Experts of a small language model.
Size: 10 layers, width 320, vocabulary 8192, 127M parameters.
Below are experts of layer 4 (counted from 0) of a mixture-of-experts language model. Rows are named router (the router's row for the expert) and show model dimensions 192-255. Each number is 128 + 24 x the weight over its row's rms, rounded and kept within 0 to 255. Numbers have three digits each.
After each expert's rows: "gets" lists some tokens that make up at least twice as much of what it gets as of all text. This comes from a sample of Wikipedia text that the model never trained on. Tokens count by the router's weight.

# expert 140
router:066113105137117126119130080072116153120159110131177139124150110165182142103095134112130155153130137159163147128143136152110130150105170182141146132085124097136120124116109137123158103144162120
gets: ",", "),", "\",", ".,", ",\"", " ,"

# expert 18
router:115131128144173094122134160121141128135164122154122112167104139097108149128072104097136107116149122143143110110145136155127104126143117095090148165156081156084118114105110118128143102115136104
gets: "1", "2", " water", " P", " St", " K"

# expert 15
router:087153144108123108144162180158167064116141062182124134099090142137119087143096084079133117106131123109133106089136163144123097126132148134090107122132136131112125117116093113111145084131150123
gets: " m", " M", " n", " km", " b", " s"

# expert 95
router:122138099094148153160146118105089148165128119126100090139123085176149109117151127096085121091110149143140113123170121158115114119068162162175139157162119158152157173120126104133098169126126171
gets: " the", " his", " a", " their", " its", " her"

# expert 150
router:125147153129125138168122158170106125137164098124155108125110152136142114109162158115109127151132147128159127083154135115098138150163119106161097126126078124114082110151122082136139081142171136
gets: " r", " d", " t", " sp", " l", " c"

# expert 73
router:106094139144165127111136122156150091110151104163090143122107147094127136137110126130150152170135106165164097129139125156149099150142109169128149110084148095135146153130121100141157133143126116
gets: " (", "–", " /", "(", "/", " ["

# expert 92
router:132158127101138155098128141117134121108148127112100068095127077136134170121140078144157116184122126121121119134131118124137129150123148162107124098110112140148134123084127108091157103135110116
gets: ".", " .", ").", "..."

# expert 126
router:094144107155120104120134134157162124130122079134107134092143112068139096129104103135088191118139107119142111126126125121100117110187165145087106084146129153172125159132137161150113086151105125
gets: ":", "\n", " –", " -", "):", " :"

# expert 23
router:108151151125137099115168122145125145147102088093122150129184136163165107106119147120148147121132132158116149088153150113100140138156145131118105094069116129133134099192146139116105123131125146
gets: "3", "5", "4", "6", "7", "8"

# expert 106
router:134144124136144101170139125151121134149167101115150130150132137170084167122111101080070083134139133140135112116143148140093140128103100118122110135141110117114077115161137140134147089147149137
gets: " c", " p", " s", " d", " per", " l"

# expert 100
router:178085096111134109154169120163120157145125145068159145100096100132118114115155082125146129098138144135104107146124149149172120138133117099129114144157099083113180110087121167161089186100119182
gets: "ing", " with", "ling", " With", "uring", "aking"

# expert 152
router:113160093130167121119088157113128135149151069159132150127091115120126116096092102097136122141146145158158098128124116143140095122149149101105139176172098129133072097109124162130167094147141080
gets: ")", "),", ");", ").", "]", "\""

# expert 46
router:114088102134127102125077133132137100099139121099105166144164102093133150121083120124096136113137106143160144134121126117102113116129156106111138121121102096127108137137123161153120171131121115
gets: ":", "):", " •", " Class", "°", ";"

# expert 110
router:178120120121142126132135132127103128091143131150122055136117150151122116118143146117126118142129118133137168128108131171137118139098124100179156126153152144133154091156143126144090175120119142
gets: "al", "ation", "ion", "ions", "ic", "ity"

# expert 55
router:162106118128136104129093149121145112091171146147104104149124150112124124115086114123117131095154144147126116134114154133183102144132100106108130117155100174110124135120116130140100129092119124
gets: "1", "2", "9", "3", "4", "8"

# expert 129
router:139137149142131118131104121104094107084139097126146141112129157104115122169139180138177119124113135067107132104125141119130164120102117109145095116126131122127143107175139109172110125122162133
gets: "ast", "ess", "ent", "ant", "ens", "ut"

# expert 88
router:094125156129112132122151137162134153147145126149124151154147143172156140100150129107106128178126110102109156119116125098143118149152103101168116131146162147134159154094144101129111079095138141
gets: " name", " place", " order", " time", " Location", " way"

# expert 9
router:147130142143116138106137125157132085175124105167106161143184138150152099095103149169134129154144116113125145174137121165134154116142157147150156157173168140126117179098132107131100121131093151
gets: " National", " World", " Air", " International", " United", " River"

# expert 2
router:098140148137106160156060148099073141141099156084138146114160124127095106169090158136101119139108121101103146107128123119101134115127144161122125172079167125104109105103117131074135182132089159
gets: "ro", "ou", "ra", "hen", "he", "che"

# expert 101
router:133126159129104121123123158095141140149151165144103086164102155114135157125130150158123123174129115102114146132134127136158109131143129098116142122159150140089141123139131086088091113123094124
gets: " Total", " %", " Team", " Votes", " Party", " Candidate"

# expert 66
router:099147101138145100136148097141156120100127145110129135114146158141065143142106119094145100148122109128135097145096111139140106129102082119129157121086164090104148140147117139130132148119111152
gets: " (", "^{", "/", "{", "(", "_{"

# expert 64
router:150160124092148132159080152098131104135140144113124126129164101145119133166085114139142101136113111119148118077154160149103137116097141122108139124144121147090108096126116102130139148141102098
gets: "1", "2", "3", "4", "5", "6"

# expert 144
router:165126137141139155132159121118141150141137145114111160062133111097168134115091127161102141128149116127121110092104102108113122120106097102127127112092110137145146154122127087123143145159131155
gets: "-", " Sub", "−", "•", "‑"

# expert 56
router:120106123136124091112178095156146127174132140151120143123133149120108154140092073136134137160139123145150099145127125133151108132128096158132173129124175127142155136158142161160135123152125130
gets: " (", "/", "–", "(", " [", " (\""

# expert 36
router:148100094119157179169109119117138132127167152111139110094103118142147195107144122139106105120116139158122164122137129115161139139137119142117127138143099159137133152114144101150079094121144137
gets: "\n", "|---|---|---|---", "===", "—", "====", "Personal"

# expert 136
router:080126157119100110160143114140126145109129079112134150117158143110142124169128098142143116145122123128151120103123107137136154138105130156142112129133112105132100168131120144114131121122130169
gets: " K", " S", " M", " H", " B", " G"

# expert 133
router:101108162114117089133110135177128125130115145118114100118125141116150174122102166139166140150129159115122169115123153130155114133149138165117126102140092174138114150142115121113102081054106162
gets: "==", "\n", "===", " ==", " ===", "===="

# expert 67
router:112174133132132143092134123136127129117139109060117096107134122150136157173166107136127136164129122136099129136119110146135121142126149143117119127088093148164152123101117147090138124148121134
gets: ".", ".,", "/", "A", ".;", ".."

# expert 116
router:105125138150101114129084111113077115085102112161147153143135125125108110106132150154119146131130111116166121148141120117154168139100131182128141116131131130098149115160138159089126151112152153
gets: "en", "er", "art", "ell", "ins", "is"

# expert 121
router:177102073130121100144132122149146160130160156118152096095098086157084122105151157112120115141119156117115114142113103118119115143132119134155144144120107143108124129134122167118086166113115132
gets: "ed", "ing", "es", "able", "ized", "ated"

# expert 148
router:120145147136104125159110133100084077123121129116144149152100176105111124141121130149129158174112107117150096145121110075119160118123121146106158094145125145089135156129147131113143107114187159
gets: "ak", "h", "j", "sh", "uk", "w"

# expert 112
router:156094151123127121106134129117146106074118124132108112127126139124152111121153169132134127134137109112106125114141142142133140140082099117171095118147137095154137103127126144153107131135127138
gets: "ent", "ant", "ial", "ine", "ary", "ater"

# expert 14
router:137147142144090111118091136112097090128118138092133141123094185140114189138123119109170121119111106091130135145153105129095120120134078098144094124092140110100138112132149121119146113133112146
gets: "c", "p", "oc", "ec", "ign", "ons"

# expert 45
router:077104155141119142111086113086059085126142149123140138124129172122104114083105173093132120104121114111144128140164136104111116139111152126158102142098117154130176113156144128082116104131099096
gets: "en", "land", "au", "ne", "de", "ner"

# expert 138
router:123133110121144111178074137123091112166150134074157105164093123104109129116149163141095102165121114095144116136147131094136150116143163154142124105115145149106149085141152126102130146119174117
gets: "w", "ew", "qu", "ow", "em", "aw"

# expert 102
router:162115088105102142099150121111163139121080132095119116087099115144114144107163154141117111067138148125119109134100132105137136130104104114135126116124153082136166114135115163130145161125108122
gets: " by", "ed", " Preceded", " Succeeded", " Born", "led"

# expert 143
router:143079099124079151127087138103121158123147125162082097130126145086087106117093099136140168108138145154186128132105125166130137138133094158111116098156151158159125122104115142135106133117135112
gets: " |", ";", " -", " ", " –;"

# expert 62
router:114160124143130155123189116150145160188135126109161148126124146162098116119106119148142142139131121108151099134155108094107121120104135109136146081140157148136120162136154105133108125154140144
gets: "-", " \"", " I", " '", " “", "–"

# expert 90
router:131139155141107153118102113128138079131141157088152140139158130135097094142146145130159112136111120124111132093136133102122166136147093152145092117095114127096150126116132126124132130137166137
gets: "ub", "ab", "ib", "ob", "ud", "amb"

# expert 34
router:123132131115155157170116109147079169105110130119139148113103131140091170146173143132098127141120133076095118137146128160111134119142131128110098157108124095105133122122151111109121125130156098
gets: " won", " medal", "ift", " place", " win", "aps"

# expert 7
router:144125138108146128139134145112114147126090172130091100103185105130176097122127132123112156110124112130106119129143117131149117128085152156136141119133125094176147139109123123105118151146118141
gets: " the", " The", "The", "the"

# expert 3
router:082128099155133122104098129140101112114140167133156144128120155118132159132135160130110208104130136128119133112137150097146127113104083127122109136135139089120171138126135121147125118116120132
gets: "on", "an", "ay", "all", "ap", "amp"

# expert 82
router:165143107129109088086112128126096161109118139147150157158140148160090143137134082115158107160124138123093118120161137158110132127121146112141178155167161088098129109160113124121107163110111155
gets: "ine", "ute", "ics", "ore", "ium", "io"

# expert 124
router:119143088133145124125087093099137147087127098128160129136141079099154153123111145121087165171136136176150116146122139156138109143106168172097131163079078081166126140121097135126145138153162109
gets: ",", " and", " &", "',", ";", ".,"

# expert 74
router:122153156108098153106122131137154124128151135122060144139171125112173098123066154129107146115158110127126118147125171123102131113156142119122153158165090132132119098118146133123110142131127073
gets: " South", " New", " North", " West", " East", " London"

# expert 79
router:133138098128138105084104096141144148114134081086139132155171141110191109138116116160120085118129117105142127108127144092130124141168155114118125134067158130140122150108136159137140147120126100
gets: "9", "8", "7", "6", "°"

# expert 154
router:100132080117102191133105126115121164114110151126115104138168110101096099116108111122163137153139136109145115147112111128135123117101123169120129143126069112177110102111136155156145185134115109
gets: " |", ";", ");", ".;"

# expert 43
router:143137100116138128147084095166150072120105096133111132118188132128184110143129144129135123119133125129117122129114162076107091153151164133119131124098153127114146125137118146157159133099143094
gets: "7", "8", "6", "5", "9", "4"

# expert 28
router:107145081086121104146153128128138112142133082160090100136171103149100124087127113135169149187141144095162164152102116143157100165112127152109153100120080165158137128128127161074147096131116126
gets: ".", ").", "\".", ".\"", " .", "'."

# expert 4
router:100131113109103144128124166110131147134128089164110105115111099109080141128111106129164105136142126134146131075143117145133123133090136133115175136140096120106104143115112115153155152129123092
gets: " |", ";", " —;", " –;", " -;"

# expert 83
router:100118105099170141101157144091141113148112150118124115085114100096143179141152099085094123130124184124167108144111141143148141127134092130081117155095130116168145123108106144111161147133094114
gets: " for", " on", " from", " at", " after", " with"

# expert 132
router:105143090156120177100096111120125164116118096110129134167136084147136157104131163107089141136140173113154166153148135131166130146121146157105149138134110132174120110118107166124151120136141120
gets: ",", "),", "\",", ".,", ",\"", " ,"

# expert 0
router:133131122116145179178154129119078133149125121107119077119132100148174112096149126130107121104098133163154105139177134133104120130135173151166109153130152141171119174110111127109136149138095160
gets: " the", " a", " his", " its", " their", " an"

# expert 153
router:141095125133117099148172144151085114131151101082150148154106131111105143127129110144107106132128129100118140125155108108099135122102077106148145117153148148144153148123106087162101142118180144
gets: "u", "as", "un", "it", "at", "il"

# expert 155
router:097180165130103098110140117110133171108092142112122143136175181158145088148131127138138129104121127129152126130123136146097132133121135096119137111037141126120138129115150088129133156092115130
gets: "6", "5", "4", "8", "7", "3"

# expert 123
router:135122116146098141128140113157140098128127076162128126155125104133140106088146149154181123171135126086157097126164142131128144141156135119140117163166158150093145181104129123100089119143090141
gets: " War", " war", " Army", " military", " man", " forces"

# expert 68
router:159134138136162104097144155152155158135161128126098132137092096136113123119075128122156099107149101102107073107120140154141093118155111114121181148157125111112156098107120105131161127115135097
gets: " —", " —;", " Gold", " Nominated", " Won", " Silver"

# expert 42
router:117128109079123119120143137098113146131136157126113070132149135098095113132113127149153126184119126128122156113114123133171121115124159148111151126150064151152113155165133165141134151146098101
gets: " |", ";", ".;", ");"

# expert 96
router:097107109147188097137090164144168136144117124136133132159104117126136099125087110117133157129136151146124100134135115147159092143171146110095090118178102182145103107098145114133185087139154091
gets: "\"", ")", "'", "',", "]", "”"